Weights of a small mixture-of-experts language model, trained from scratch on English Wikipedia.
Size: 12 layers, width 320, vocabulary 16384, 49.3M parameters.
Experts: 24 experts in each of 11 layers, 240 squared ReLU neurons an expert, a softmax router.
Below are experts of layer 4 (counted from 0) of a mixture-of-experts language model. Rows are named router (the router's row for the expert), down (a neuron's output weights, with its number) and show model dimensions 160-239. Each number is 200 + 20 x the weight over its row's rms, rounded and kept within 0 to 999.
Before each expert's rows: a language model's description of what the expert responds to; "raises" lists some tokens whose logits its average output raises strongly, later layers aside. This comes from a sample of Wikipedia text that the model never trained on.

# expert 16
It responds to: Noun endings before punctuation. Final pieces of common nouns closing a phrase before a comma or period, like economy, town, coast, resid-ence, singer, -ation.
raises: ", ", ". ", ".", "-", "; ", "/"
router,211,209,210,178,185,227,207,191,174,178,214,198,195,163,196,217,197,176,184,201,220,199,148,204,181,218,182,197,180,239,187,190,187,222,186,182,164,170,233,214,191,224,197,236,205,154,233,248,185,185,217,214,177,197,196,174,185,197,197,179,202,173,211,206,170,226,202,177,176,240,193,215,245,214,190,239,174,234,191,219
down0,183,198,209,227,194,183,214,218,209,205,183,201,219,247,224,193,207,212,244,212,192,201,224,198,227,191,226,190,171,172,193,195,233,210,184,192,193,186,194,225,211,174,211,230,188,206,215,211,194,217,178,173,167,177,187,194,168,198,218,233,227,211,180,171,223,221,184,157,184,157,195,185,200,181,176,162,199,199,198,199
down1,256,212,206,208,216,197,203,225,197,200,186,227,195,203,200,210,188,195,201,211,202,202,195,163,227,199,210,159,195,176,199,173,177,217,225,187,193,207,198,189,166,216,180,210,193,198,181,182,188,198,170,190,195,190,218,186,196,167,184,206,208,218,218,210,213,194,182,179,222,199,206,195,213,237,228,191,203,193,197,178
down2,174,199,208,191,214,187,172,199,195,202,181,257,192,178,165,191,215,199,196,197,230,227,200,180,171,214,184,197,156,201,234,215,232,221,197,179,201,190,213,194,231,212,233,183,184,206,203,236,203,208,223,223,216,209,194,230,197,200,236,190,217,185,208,190,167,182,228,204,188,214,228,169,219,172,172,236,204,224,183,184
down3,204,222,217,238,212,174,179,190,207,185,195,216,223,205,189,223,188,160,174,230,187,196,202,196,210,219,224,180,192,224,187,209,174,193,231,204,204,184,187,206,207,194,244,179,189,201,173,185,183,205,232,227,220,197,177,201,213,215,161,159,190,171,199,207,193,214,230,229,218,195,168,238,199,177,206,185,171,220,223,175
down4,181,160,200,219,148,191,203,162,202,228,204,176,226,170,223,216,189,220,198,225,205,241,204,162,212,200,195,218,201,196,211,187,204,202,187,224,221,177,187,192,234,176,221,198,240,221,207,190,226,164,189,204,216,190,184,185,174,189,217,194,174,210,212,235,201,194,175,202,165,206,194,188,193,230,183,187,187,174,198,208
down5,217,196,196,239,187,195,192,208,215,203,182,219,222,180,217,190,189,220,219,186,200,195,226,203,148,200,194,215,202,183,188,203,220,228,183,205,223,214,181,181,223,198,200,183,200,207,223,209,185,197,221,177,212,227,205,175,193,219,195,181,192,207,207,160,175,206,203,214,188,201,183,219,220,219,193,188,242,195,218,193
down6,215,184,207,229,202,214,193,186,234,163,172,203,208,178,196,246,210,177,241,218,199,214,193,154,201,238,211,187,185,216,207,218,250,201,227,207,184,176,208,179,246,212,160,220,241,187,157,170,192,193,203,196,203,195,188,204,180,189,202,225,186,206,252,210,205,182,206,181,169,248,206,179,174,191,202,196,243,213,215,177
down7,238,251,184,225,180,191,164,270,242,195,185,200,204,209,212,159,195,208,223,196,188,228,192,185,205,181,200,205,209,191,206,223,187,225,206,249,198,145,197,202,213,164,180,198,237,160,235,222,210,191,213,172,189,191,200,189,229,172,186,219,195,224,209,173,176,223,233,208,199,178,222,242,162,219,225,190,199,201,175,226
down8,209,201,208,199,232,210,208,178,193,186,173,202,182,214,244,170,200,199,206,206,192,207,189,183,160,172,190,201,197,191,205,190,176,184,172,191,194,196,201,217,203,204,223,178,204,228,171,215,192,183,228,202,216,254,218,179,231,190,162,216,208,221,228,229,228,190,243,249,213,208,217,202,199,237,162,216,223,201,216,230
down9,196,226,226,178,252,242,201,218,224,213,179,196,225,214,217,220,183,219,191,224,189,169,170,201,237,215,202,238,239,216,184,181,196,204,173,203,183,229,216,181,236,182,213,200,194,193,193,171,201,171,222,210,182,213,167,202,201,218,175,232,172,201,197,203,209,182,188,189,201,194,222,220,233,222,234,194,189,213,204,174
down10,183,200,167,171,192,217,217,236,179,218,223,219,207,211,189,225,172,166,192,210,164,230,215,174,210,211,182,205,199,196,211,231,179,181,209,192,235,206,247,208,216,186,220,199,187,207,204,199,213,225,240,198,183,202,161,204,180,213,183,201,245,214,176,230,202,185,200,195,219,180,206,160,233,185,185,233,171,207,221,201
down11,218,168,205,183,210,194,223,191,210,188,193,176,215,187,163,198,203,183,199,183,175,193,185,180,165,197,201,210,213,220,187,203,171,195,202,171,194,231,217,198,198,206,200,219,188,160,192,226,189,203,152,189,167,201,229,175,194,169,247,202,195,186,204,212,214,227,141,205,200,179,199,158,205,187,190,189,229,207,194,198
down12,215,228,169,213,194,221,215,215,221,181,220,188,176,152,181,174,174,204,170,197,181,213,196,197,220,174,207,186,211,198,212,182,194,229,225,230,206,206,250,211,197,224,205,225,226,226,224,195,217,211,159,177,189,192,197,208,177,215,204,192,206,226,218,218,169,209,191,186,220,228,207,201,228,215,199,166,231,165,189,198
down13,179,204,199,203,188,180,177,214,174,211,181,232,197,148,186,209,166,180,174,203,209,214,151,189,171,218,172,199,191,182,195,222,220,188,173,232,224,211,181,159,220,179,187,201,240,200,165,214,195,220,175,209,173,210,210,185,190,225,209,220,224,220,190,193,183,201,205,203,193,181,194,202,175,186,206,226,208,195,182,207
down14,197,189,210,197,176,221,210,196,194,181,210,200,211,197,186,213,192,186,178,169,180,204,192,201,197,223,210,222,184,194,251,183,205,182,187,211,239,161,198,215,209,199,195,163,237,242,191,195,190,202,211,189,195,177,232,225,216,182,230,231,217,232,201,210,217,196,226,207,190,181,179,213,178,163,236,190,185,162,205,175
down15,200,219,184,169,198,214,206,183,186,174,195,163,151,205,199,210,216,180,159,188,182,185,217,181,154,198,195,207,184,213,206,174,172,191,196,200,215,192,179,231,212,187,181,219,183,206,216,178,218,189,181,240,217,194,204,214,182,180,190,205,204,212,213,225,198,197,193,210,192,196,204,167,214,186,193,228,217,221,185,182
down16,212,184,208,201,217,180,224,240,241,214,182,168,185,231,218,204,215,222,176,176,197,205,210,200,217,224,198,218,162,203,212,200,180,157,171,196,209,200,186,230,177,226,204,240,195,217,200,196,181,176,203,226,159,223,251,235,260,169,182,195,158,212,182,186,211,164,182,222,193,201,185,171,185,188,220,176,178,228,213,211
down17,194,235,207,174,172,233,212,189,192,217,191,190,187,201,214,215,179,212,203,170,185,212,190,199,183,195,226,159,195,169,162,214,199,190,185,188,189,170,188,158,209,224,160,183,196,181,159,219,198,200,205,199,201,220,206,172,223,191,166,209,190,178,195,197,210,160,208,219,186,236,212,236,206,186,220,194,175,235,198,241
down18,183,198,200,203,184,171,178,191,189,198,190,200,205,205,164,194,177,214,213,172,196,208,224,209,207,203,230,184,207,203,232,205,194,211,199,193,184,208,165,200,178,197,250,188,202,185,188,199,225,187,242,191,199,217,189,168,191,189,204,190,189,215,187,211,200,168,219,222,214,183,171,212,186,178,186,199,199,232,192,180
down19,193,217,216,203,213,203,176,203,174,180,207,159,202,222,186,175,205,162,208,237,238,181,202,187,174,158,191,184,224,170,197,216,221,189,209,176,196,220,218,199,224,210,165,229,189,184,165,195,181,201,222,162,200,187,177,182,205,208,204,203,178,185,190,192,193,199,163,223,200,183,193,206,215,224,194,225,210,217,184,223
down20,203,208,159,205,191,215,231,203,192,184,211,231,181,185,213,217,215,187,196,195,230,173,202,263,208,227,207,197,153,185,192,203,195,182,213,223,197,206,215,198,200,219,192,188,222,166,187,217,206,203,166,207,242,184,189,198,165,200,230,206,204,204,205,204,169,165,245,192,186,201,228,196,204,233,199,194,188,209,210,224
down21,182,221,194,224,209,179,232,182,198,194,179,189,167,248,224,182,137,211,195,200,190,202,202,216,202,211,233,194,196,171,213,191,218,189,187,194,188,202,182,213,174,239,197,178,182,219,206,180,175,164,214,200,185,207,219,200,182,189,202,161,170,213,167,174,239,205,195,195,201,189,180,169,170,193,177,206,218,238,223,175
down22,159,162,221,188,187,211,217,198,191,178,204,194,228,230,216,186,183,189,219,226,231,155,183,195,174,193,206,220,189,179,179,204,201,199,205,223,196,179,166,180,198,186,183,195,188,165,219,222,215,204,217,171,206,230,201,188,160,193,191,191,240,194,196,173,185,186,213,194,196,163,233,231,186,185,160,183,195,202,227,208
down23,238,196,225,204,192,226,209,217,203,187,229,217,201,200,201,191,203,202,222,194,225,224,174,174,196,215,188,197,180,197,192,201,213,194,212,230,213,158,218,184,186,212,236,222,162,206,188,197,221,203,164,192,220,187,235,250,159,211,202,209,183,161,177,208,224,194,187,215,192,209,227,185,222,214,186,212,188,201,196,219
down24,148,153,213,193,206,215,164,210,218,218,223,183,210,211,193,191,168,218,189,189,198,188,195,225,188,178,208,242,196,202,215,195,207,209,197,208,192,222,185,170,213,217,200,231,221,210,208,200,204,188,200,221,217,209,160,210,205,171,218,185,206,201,186,181,226,200,194,172,223,213,231,203,219,175,216,221,196,214,184,182
down25,188,222,250,220,196,183,220,230,229,230,199,166,210,214,171,175,217,190,229,208,210,215,185,189,203,203,203,174,218,191,237,237,234,161,251,179,230,207,223,208,203,180,186,179,229,190,228,181,231,203,193,189,229,192,219,223,210,222,169,199,160,192,213,186,197,159,191,207,245,210,198,188,196,196,192,185,192,197,183,234
down26,190,199,178,206,214,211,216,197,196,191,194,229,188,205,204,223,190,182,192,196,158,234,209,236,177,206,217,184,189,220,185,213,183,209,221,188,231,196,212,202,196,184,227,178,199,221,246,204,185,186,226,216,230,204,195,209,174,167,201,232,208,209,196,209,213,224,175,216,236,197,164,231,199,208,185,207,192,212,228,205

# expert 1
It responds to: Word-initial syllable pieces. Opening or inner pieces of longer words and surnames, often prefixes, such as re, Con, dis, St, Sh, Al.
raises: "es", "ad", "ed"
router,194,207,194,217,199,193,221,201,210,166,200,211,214,250,188,189,171,189,179,176,172,180,210,232,226,199,200,193,173,223,173,180,232,182,185,206,208,178,237,231,177,240,214,183,213,225,203,212,194,212,196,187,237,178,193,213,197,220,231,194,176,196,165,207,218,177,188,176,222,181,221,187,223,204,209,163,184,178,206,213
down0,190,200,196,223,167,208,218,182,175,193,215,193,197,197,189,196,218,222,230,211,227,214,164,231,196,206,195,207,176,190,231,169,208,197,198,193,175,188,239,196,220,195,186,154,177,210,196,183,203,185,206,179,217,190,194,207,214,205,240,186,207,204,198,198,167,200,231,214,189,216,180,196,200,235,203,194,214,208,221,249
down1,221,218,171,219,194,195,170,168,241,242,201,215,213,202,213,235,218,209,204,193,218,153,198,186,208,215,181,194,197,198,219,205,194,196,213,198,251,188,216,133,218,217,217,199,179,188,183,206,223,196,238,208,232,166,184,182,191,208,218,195,208,201,201,219,206,187,211,195,194,180,217,211,193,203,188,224,219,208,191,192
down2,179,235,187,199,180,223,149,206,191,175,221,170,213,213,219,214,215,197,201,198,207,192,202,245,227,218,218,183,202,205,224,152,214,177,193,179,191,174,194,207,193,160,222,211,191,184,223,220,184,227,227,226,192,199,237,190,147,201,231,201,156,209,209,167,164,214,189,181,228,187,188,189,229,164,224,199,178,175,210,182
down3,191,192,193,199,217,194,212,188,154,194,194,136,221,162,203,185,220,202,223,184,192,188,154,142,188,208,218,200,183,244,239,204,189,225,203,192,221,196,192,226,204,230,209,182,201,163,181,211,207,222,191,231,207,199,227,190,231,209,193,225,208,214,181,201,173,191,194,215,173,199,193,197,189,201,216,191,196,176,238,172
down4,187,209,221,224,192,207,201,230,195,171,154,187,178,230,195,160,200,211,196,210,201,196,202,169,197,187,225,162,195,191,196,203,208,203,186,213,210,212,212,189,211,200,197,189,212,197,201,193,204,225,202,220,233,170,218,192,212,207,162,211,195,219,188,188,194,173,202,215,189,204,236,199,192,224,235,191,206,188,207,217
down5,204,184,192,211,173,201,212,188,168,220,186,198,182,193,184,205,228,212,184,241,173,210,192,222,202,217,205,212,217,183,176,240,168,195,200,184,203,199,188,217,204,224,225,229,236,230,200,228,162,215,211,176,203,174,232,194,204,219,165,226,190,210,218,173,204,204,213,174,229,190,207,232,222,165,202,194,187,269,194,193
down6,211,167,190,230,191,191,195,199,194,174,209,169,215,235,210,215,163,215,199,184,183,194,196,165,219,205,178,189,196,209,221,231,215,212,215,192,201,213,229,203,193,199,226,206,236,190,177,182,162,192,212,190,191,183,202,213,204,196,200,196,207,196,218,181,200,200,176,181,165,210,221,206,186,229,199,171,238,166,216,214
down7,210,201,159,197,214,185,209,175,194,203,165,222,222,169,194,208,221,217,218,206,219,191,206,222,226,220,217,188,232,223,184,210,194,206,219,191,184,192,220,211,203,203,185,206,207,223,189,187,209,203,229,231,202,187,159,228,200,177,201,207,195,199,215,191,206,201,206,175,226,241,195,233,208,189,206,213,221,212,160,190
down8,179,177,177,204,189,208,220,198,162,210,176,219,175,202,222,200,217,234,205,177,217,240,157,203,199,181,206,195,207,188,178,213,211,217,251,216,180,196,200,247,215,199,231,214,203,236,222,168,237,211,214,232,159,202,226,202,212,212,199,208,221,227,200,207,174,211,185,174,214,159,212,167,214,210,205,215,241,174,215,188
down9,190,186,231,167,179,234,202,185,264,180,201,207,219,196,178,230,218,168,226,185,203,196,194,167,207,223,236,211,192,202,207,204,185,200,166,174,200,209,186,211,218,229,199,217,217,220,243,207,223,177,218,228,207,200,219,200,214,222,206,191,182,208,203,172,183,200,208,191,198,175,190,186,238,202,210,196,210,220,199,210
down10,194,211,201,190,183,204,217,204,231,218,195,163,186,192,195,209,205,210,181,203,168,190,195,190,166,223,227,210,229,183,197,224,226,204,190,203,208,170,207,218,213,224,178,187,216,233,217,180,155,180,237,229,205,200,209,207,216,200,210,180,202,200,228,176,159,180,219,201,215,152,194,212,204,214,162,181,182,201,219,176
down11,208,197,186,185,215,153,194,225,171,184,207,196,210,232,217,187,202,179,208,195,192,188,215,218,217,232,182,185,217,195,192,182,172,196,166,191,192,207,186,189,194,235,232,183,188,228,203,196,202,228,231,186,188,219,166,223,233,180,185,204,207,167,172,183,160,194,207,207,203,256,204,193,187,201,187,192,186,169,195,195
down12,188,164,225,172,198,205,159,143,185,228,235,179,206,212,196,190,213,191,228,204,223,214,202,177,190,180,230,214,188,212,191,189,147,212,189,198,209,251,175,169,194,166,179,211,178,200,213,200,192,206,207,190,179,201,203,203,209,192,186,208,175,195,234,192,212,200,233,215,193,232,186,194,148,234,195,172,188,195,196,194
down13,203,165,183,185,169,180,200,231,187,225,214,197,184,201,235,202,213,247,168,166,167,197,217,206,174,218,200,190,209,215,199,212,225,227,165,219,225,194,179,236,221,193,206,216,188,210,178,157,164,206,183,184,205,193,223,204,189,230,186,216,219,168,175,231,197,193,203,202,175,168,227,187,216,183,184,195,188,200,179,220
down14,197,219,213,214,183,182,178,194,182,216,171,228,172,162,202,212,222,226,214,192,237,181,203,243,173,218,205,200,190,197,181,206,179,206,217,171,204,232,207,222,218,237,212,212,203,226,180,231,213,199,199,241,191,199,179,221,216,196,214,220,183,201,167,208,186,222,215,184,208,206,176,173,176,201,198,232,171,201,221,195
down15,169,208,206,174,189,148,209,223,169,258,227,194,182,158,191,200,198,202,209,164,194,224,194,193,201,215,207,180,197,192,229,192,201,204,193,192,226,160,203,210,187,211,203,213,228,235,192,222,202,216,198,191,195,205,206,212,169,205,186,212,160,204,221,196,179,207,219,186,189,200,200,190,186,213,217,204,189,206,217,205
down16,168,169,177,210,217,192,188,205,183,182,210,208,197,189,199,188,229,223,195,200,163,206,194,184,177,197,200,211,236,182,230,144,202,205,203,179,204,177,206,186,175,201,209,242,186,221,198,214,190,172,201,221,208,182,198,184,176,206,197,223,205,212,174,252,189,185,181,188,196,163,173,183,224,151,180,175,210,181,216,150
down17,216,191,214,195,177,194,186,197,200,188,228,213,175,214,191,238,195,182,174,234,172,210,189,170,157,173,197,212,188,220,250,184,187,226,190,198,192,203,226,191,162,198,179,224,219,216,182,223,222,191,203,214,223,166,210,216,211,196,177,200,207,206,193,211,146,175,187,208,189,184,183,190,213,205,176,210,203,176,237,135
down18,201,193,182,206,197,173,167,192,210,186,201,230,225,218,222,169,202,214,192,186,197,175,196,203,206,225,213,192,206,179,190,195,234,202,185,196,216,186,221,193,175,228,196,220,185,177,190,197,209,164,181,203,227,189,207,174,178,171,194,185,181,212,214,200,205,203,175,197,202,189,184,191,207,184,200,201,222,196,142,217
down19,218,225,198,208,181,203,211,203,193,197,219,228,177,224,217,217,191,195,208,186,183,197,207,183,181,179,201,174,177,187,255,206,163,234,209,183,200,181,165,184,219,213,203,234,200,226,213,188,205,207,247,208,242,205,216,206,205,179,227,158,182,193,184,209,222,192,188,212,192,199,244,219,256,199,204,207,180,200,189,195
down20,178,211,208,199,164,227,180,180,194,204,206,208,205,156,220,209,204,161,194,190,190,203,168,232,214,186,217,184,199,221,198,188,176,180,192,176,196,183,195,224,194,199,218,203,194,151,224,200,205,223,211,199,196,203,169,171,200,200,223,220,182,234,208,172,221,195,198,210,201,190,216,203,196,222,190,211,189,237,189,214
down21,222,200,163,189,211,220,188,219,199,192,186,192,189,170,220,226,223,204,197,181,241,151,204,183,198,199,179,226,224,178,152,238,171,187,188,195,171,204,220,180,183,195,219,219,217,172,226,220,214,193,199,198,182,222,180,213,176,179,237,204,157,236,221,208,201,197,234,211,172,202,171,213,209,229,208,222,212,168,201,194
down22,173,210,197,196,207,175,208,209,187,221,199,204,239,202,212,178,171,212,191,220,219,214,146,217,179,235,199,189,175,227,219,188,211,197,251,201,230,219,246,200,204,180,199,191,198,188,235,214,189,191,213,194,182,196,207,213,214,175,195,207,196,190,164,180,197,173,234,225,197,219,218,221,175,185,174,192,169,250,202,212
down23,174,187,214,224,220,209,192,195,173,197,199,203,201,199,213,186,192,191,205,159,191,231,207,206,224,212,209,219,184,208,195,217,184,204,186,170,208,222,166,159,210,201,207,190,199,222,209,215,211,179,203,221,179,215,216,191,176,224,246,207,181,216,187,233,201,187,233,226,230,199,155,207,206,179,173,205,194,210,194,221
down24,212,201,205,199,145,229,202,205,187,207,199,190,197,193,206,219,187,183,190,201,183,250,229,185,205,225,219,220,162,206,221,222,219,214,192,199,167,246,179,237,171,194,183,190,232,211,184,207,202,172,191,189,193,203,214,194,206,201,194,197,214,208,234,207,194,167,201,210,185,242,165,205,250,193,227,217,207,215,220,187
down25,169,197,178,205,201,217,183,202,213,199,190,217,202,170,199,194,172,156,203,195,233,166,231,213,165,243,186,199,186,216,228,188,197,191,193,189,186,151,231,189,188,195,172,200,224,203,207,231,237,204,200,175,200,199,197,229,144,182,176,183,190,226,170,206,222,171,180,208,202,191,203,184,164,222,200,236,214,189,208,195
down26,203,203,192,191,192,185,197,203,189,219,188,177,215,172,215,201,252,228,210,170,221,223,173,196,212,190,212,192,210,200,176,230,223,184,183,237,210,220,206,188,216,180,219,210,231,201,227,178,161,176,200,204,194,227,232,204,191,180,201,178,175,193,200,180,188,215,254,214,210,184,181,205,195,183,207,194,230,218,160,212

# expert 9
It responds to: Articles and possessives. Determiners the, his, their, this before nouns, plus possessive 's and apostrophes, and inner pieces like el in lifelong.
raises: "original ", "primary ", "first "
router,193,212,160,226,206,192,177,203,211,203,178,185,218,243,183,194,187,216,202,187,188,229,215,194,199,214,225,152,180,179,238,179,196,187,197,187,222,170,190,189,220,201,180,181,193,218,214,210,187,200,221,179,217,206,222,218,207,162,209,225,181,178,184,202,177,189,218,223,174,181,180,202,210,243,250,192,217,196,177,227
down0,204,196,212,183,175,207,205,208,191,198,169,204,207,222,212,203,173,240,218,209,206,209,189,208,241,224,179,192,192,220,179,192,219,213,211,222,214,190,162,180,190,233,187,223,170,203,190,188,178,235,221,185,190,169,157,217,244,190,205,227,214,202,203,215,185,209,208,210,208,193,237,197,207,228,202,191,174,215,207,211
down1,198,195,209,205,200,241,226,212,189,209,181,207,175,216,222,211,191,231,176,192,189,217,193,192,207,196,203,182,170,210,208,196,248,184,197,205,221,261,230,168,197,187,207,250,228,176,216,192,213,211,193,175,189,187,184,201,194,211,198,205,165,198,189,201,199,185,158,189,192,213,201,171,189,188,180,209,201,230,227,203
down2,187,198,208,216,171,194,196,216,213,214,187,222,200,231,180,179,198,180,195,189,173,163,231,200,219,202,221,219,228,219,218,206,211,193,171,182,201,190,185,206,195,212,197,207,189,194,186,181,193,203,186,198,204,195,210,195,193,172,198,196,260,246,197,197,176,218,187,182,204,217,198,160,202,185,196,202,179,205,153,175
down3,198,208,175,194,189,214,223,184,186,189,209,213,194,192,204,210,214,236,203,233,203,210,203,160,200,219,216,193,231,194,183,144,217,240,213,175,217,187,206,202,167,144,163,195,200,207,203,193,171,201,199,247,195,208,201,179,198,186,156,225,203,179,251,200,217,194,166,165,228,232,216,223,244,199,209,210,182,180,194,216
down4,185,181,171,213,194,235,201,193,180,197,189,232,214,186,217,172,206,189,187,197,204,205,215,189,187,187,224,183,205,179,197,210,220,192,204,220,221,208,182,182,212,185,161,184,216,178,203,207,194,213,180,192,200,213,178,200,178,195,229,178,200,219,219,188,182,224,172,202,212,201,206,195,212,194,170,181,187,215,210,210
down5,255,194,171,211,234,215,186,236,202,219,182,189,150,183,202,228,240,193,212,219,223,178,225,204,205,206,229,180,192,222,181,206,196,237,164,196,199,220,217,209,190,238,206,193,181,171,217,213,196,209,221,199,231,196,239,213,205,171,224,186,179,231,178,194,210,185,169,178,206,210,198,230,212,197,191,197,204,198,203,204
down6,193,158,217,214,238,180,167,200,214,198,180,201,201,187,176,173,223,180,190,192,203,195,172,172,170,212,212,232,185,203,220,211,195,168,218,202,199,218,215,153,235,223,210,224,242,201,189,236,236,220,190,235,184,183,173,243,176,211,172,196,205,194,206,210,178,184,201,164,206,204,193,215,212,198,214,200,194,229,207,173
down7,221,167,202,222,220,217,195,221,174,190,200,166,181,212,209,186,185,185,158,160,213,202,228,196,200,215,187,189,197,180,189,168,239,176,198,190,199,177,214,193,176,228,216,210,227,193,214,198,210,203,249,232,216,215,234,173,187,211,201,200,232,168,197,224,188,209,185,189,195,217,227,202,193,214,195,208,221,222,214,202
down8,242,214,240,189,174,177,187,186,201,210,162,191,203,219,248,191,230,176,196,180,195,179,234,173,184,205,168,189,197,239,246,221,214,178,208,210,205,152,164,195,217,229,229,179,191,218,187,191,227,188,190,198,156,193,183,195,189,171,194,232,199,197,209,160,214,219,205,225,212,210,221,195,195,175,196,179,233,222,238,196
down9,187,221,197,206,195,219,211,199,157,221,231,218,183,189,221,175,197,204,211,214,218,222,191,225,204,228,232,200,157,191,222,181,184,172,197,187,189,219,179,215,215,199,205,220,185,179,172,176,202,244,244,213,200,204,182,214,180,165,184,198,197,193,188,223,211,201,198,199,208,189,161,183,194,184,219,191,190,176,198,227
down10,174,175,234,192,195,202,180,192,214,171,196,209,202,206,202,189,189,215,176,240,184,247,212,236,237,206,216,187,220,215,225,197,166,209,207,203,170,152,187,210,181,194,184,166,191,185,174,186,214,175,249,216,216,208,211,200,207,194,230,185,188,245,227,178,194,192,200,176,216,242,194,190,200,172,184,187,180,185,201,192
down11,190,198,238,221,211,204,197,180,195,189,195,217,192,189,210,216,182,211,203,213,223,185,178,184,180,222,186,229,227,196,177,197,200,218,223,194,228,192,220,163,185,197,180,186,165,207,200,210,217,225,187,207,210,200,215,216,219,193,214,201,203,165,200,190,196,215,204,210,229,199,212,212,208,220,203,204,187,169,242,185
down12,190,195,152,225,195,199,172,201,193,198,194,192,197,197,197,183,184,227,196,192,214,199,240,211,214,225,200,224,161,194,205,182,185,213,215,178,184,190,175,212,231,213,199,204,204,209,214,199,223,215,193,207,182,194,159,229,172,172,237,195,212,150,156,194,178,232,186,190,167,207,176,200,185,179,168,166,202,208,191,206
down13,168,184,176,228,209,214,192,235,181,215,173,193,225,205,201,147,197,205,222,179,205,209,186,237,234,228,195,227,208,206,207,207,194,177,207,224,221,161,216,252,195,227,183,183,221,211,176,202,175,191,196,204,204,197,212,170,189,184,210,197,187,237,239,192,207,161,191,212,195,195,203,221,175,218,213,200,201,207,197,255
down14,191,182,259,197,189,180,244,201,183,201,197,201,216,215,206,189,186,220,198,184,182,183,196,201,210,199,171,191,204,152,190,221,204,205,181,190,181,182,192,186,191,210,218,221,204,207,180,201,209,230,208,194,179,192,208,203,150,224,169,179,216,193,206,205,231,177,150,212,189,201,227,169,227,187,206,179,217,235,223,191
down15,213,219,200,199,202,225,204,246,208,220,197,193,220,200,200,183,182,214,237,212,220,188,188,193,190,197,212,248,180,184,200,201,186,224,189,180,192,206,180,188,163,163,173,216,201,218,214,158,206,189,170,216,207,217,219,206,184,209,190,196,193,175,215,227,161,195,220,213,194,211,187,200,181,204,229,204,175,193,235,210
down16,206,208,227,214,192,166,170,209,207,172,189,220,176,190,184,184,198,222,204,158,201,204,179,167,205,164,230,214,228,219,192,181,217,194,211,199,204,187,231,209,180,219,229,193,179,221,180,139,172,200,215,190,195,175,183,234,205,198,219,207,200,198,206,164,235,204,183,213,194,213,220,199,220,175,194,203,182,207,206,217
down17,207,213,173,232,193,200,192,225,212,209,217,193,216,170,204,222,185,218,193,174,172,196,199,223,176,180,177,195,191,211,226,220,195,203,170,213,194,214,186,201,203,188,179,184,197,237,186,234,194,227,203,223,249,195,171,140,204,176,218,226,215,191,219,188,216,187,212,175,215,215,160,174,193,209,206,205,174,192,195,197
down18,213,193,212,178,179,190,188,205,205,186,180,205,196,210,236,193,195,176,172,196,208,161,252,234,195,224,209,167,215,258,211,243,192,220,151,197,185,171,188,200,183,199,211,194,183,190,172,230,174,204,180,181,199,205,197,185,202,198,181,216,239,223,170,192,217,226,224,202,205,235,167,182,188,205,200,187,230,178,213,221
down19,198,158,215,224,198,250,174,226,218,205,220,223,227,207,173,195,224,182,208,236,234,224,192,180,214,216,203,213,176,204,233,187,170,171,216,221,184,196,188,199,223,217,210,210,199,220,193,202,193,201,220,175,181,218,188,224,161,177,211,188,204,176,229,190,196,194,190,205,237,167,216,184,250,226,158,204,174,189,193,209
down20,229,185,188,229,193,217,183,177,208,179,178,184,162,188,198,215,250,209,238,199,211,237,192,213,188,169,217,186,187,171,236,216,212,187,223,207,189,174,178,226,213,221,197,213,192,210,179,174,205,200,207,195,197,228,208,195,193,205,175,193,233,220,193,214,200,213,214,178,182,218,185,188,181,228,188,212,185,181,190,206
down21,241,178,183,209,193,192,171,196,187,211,150,191,198,206,211,184,214,212,193,210,200,183,208,192,196,212,179,188,188,174,166,195,223,209,182,193,216,194,206,181,212,215,196,196,198,176,190,215,195,193,230,193,200,185,242,216,207,178,214,188,185,199,190,199,179,212,243,201,202,266,195,210,224,187,201,183,190,195,219,183
down22,226,175,207,169,246,202,237,197,194,171,218,156,194,188,188,205,179,151,200,185,183,207,204,214,166,221,211,236,232,214,199,180,201,210,201,173,205,235,192,203,203,170,189,258,199,206,209,212,193,198,193,189,216,178,175,183,208,191,149,234,185,198,194,150,187,215,209,197,191,204,207,174,197,202,210,216,169,194,189,194
down23,230,259,202,212,207,202,183,192,165,209,215,200,198,223,208,191,204,182,204,204,242,196,198,207,196,183,151,230,207,198,182,141,151,216,193,199,190,173,196,189,209,238,210,173,166,182,182,183,206,206,179,210,200,197,244,231,187,172,197,180,178,209,179,233,194,210,166,203,214,222,200,195,181,211,221,227,209,196,192,220
down24,195,207,183,196,157,177,208,179,207,231,219,187,184,171,170,188,215,216,210,212,180,210,215,180,204,196,187,167,235,214,204,208,196,179,209,198,196,213,210,211,208,194,218,191,198,215,186,213,204,201,247,206,218,178,197,189,213,157,198,186,183,228,200,183,234,216,197,208,193,150,226,204,219,207,192,183,237,205,219,186
down25,199,213,200,174,193,202,198,213,233,205,170,191,205,185,177,190,205,224,190,208,159,183,182,174,207,214,187,176,207,220,220,188,216,214,224,216,212,240,211,205,224,195,231,208,230,226,225,178,171,201,221,177,188,167,218,186,189,184,210,207,216,198,198,247,167,199,181,168,213,177,183,189,202,194,217,214,181,230,186,202
down26,200,187,227,222,232,207,238,209,191,205,234,200,171,168,157,225,208,167,221,173,201,222,169,229,169,206,196,204,181,179,213,205,200,255,178,176,217,178,196,186,198,186,181,212,232,207,212,215,178,217,229,200,185,227,185,211,200,195,207,221,183,206,221,178,199,194,212,204,203,201,173,193,225,201,221,220,205,214,201,167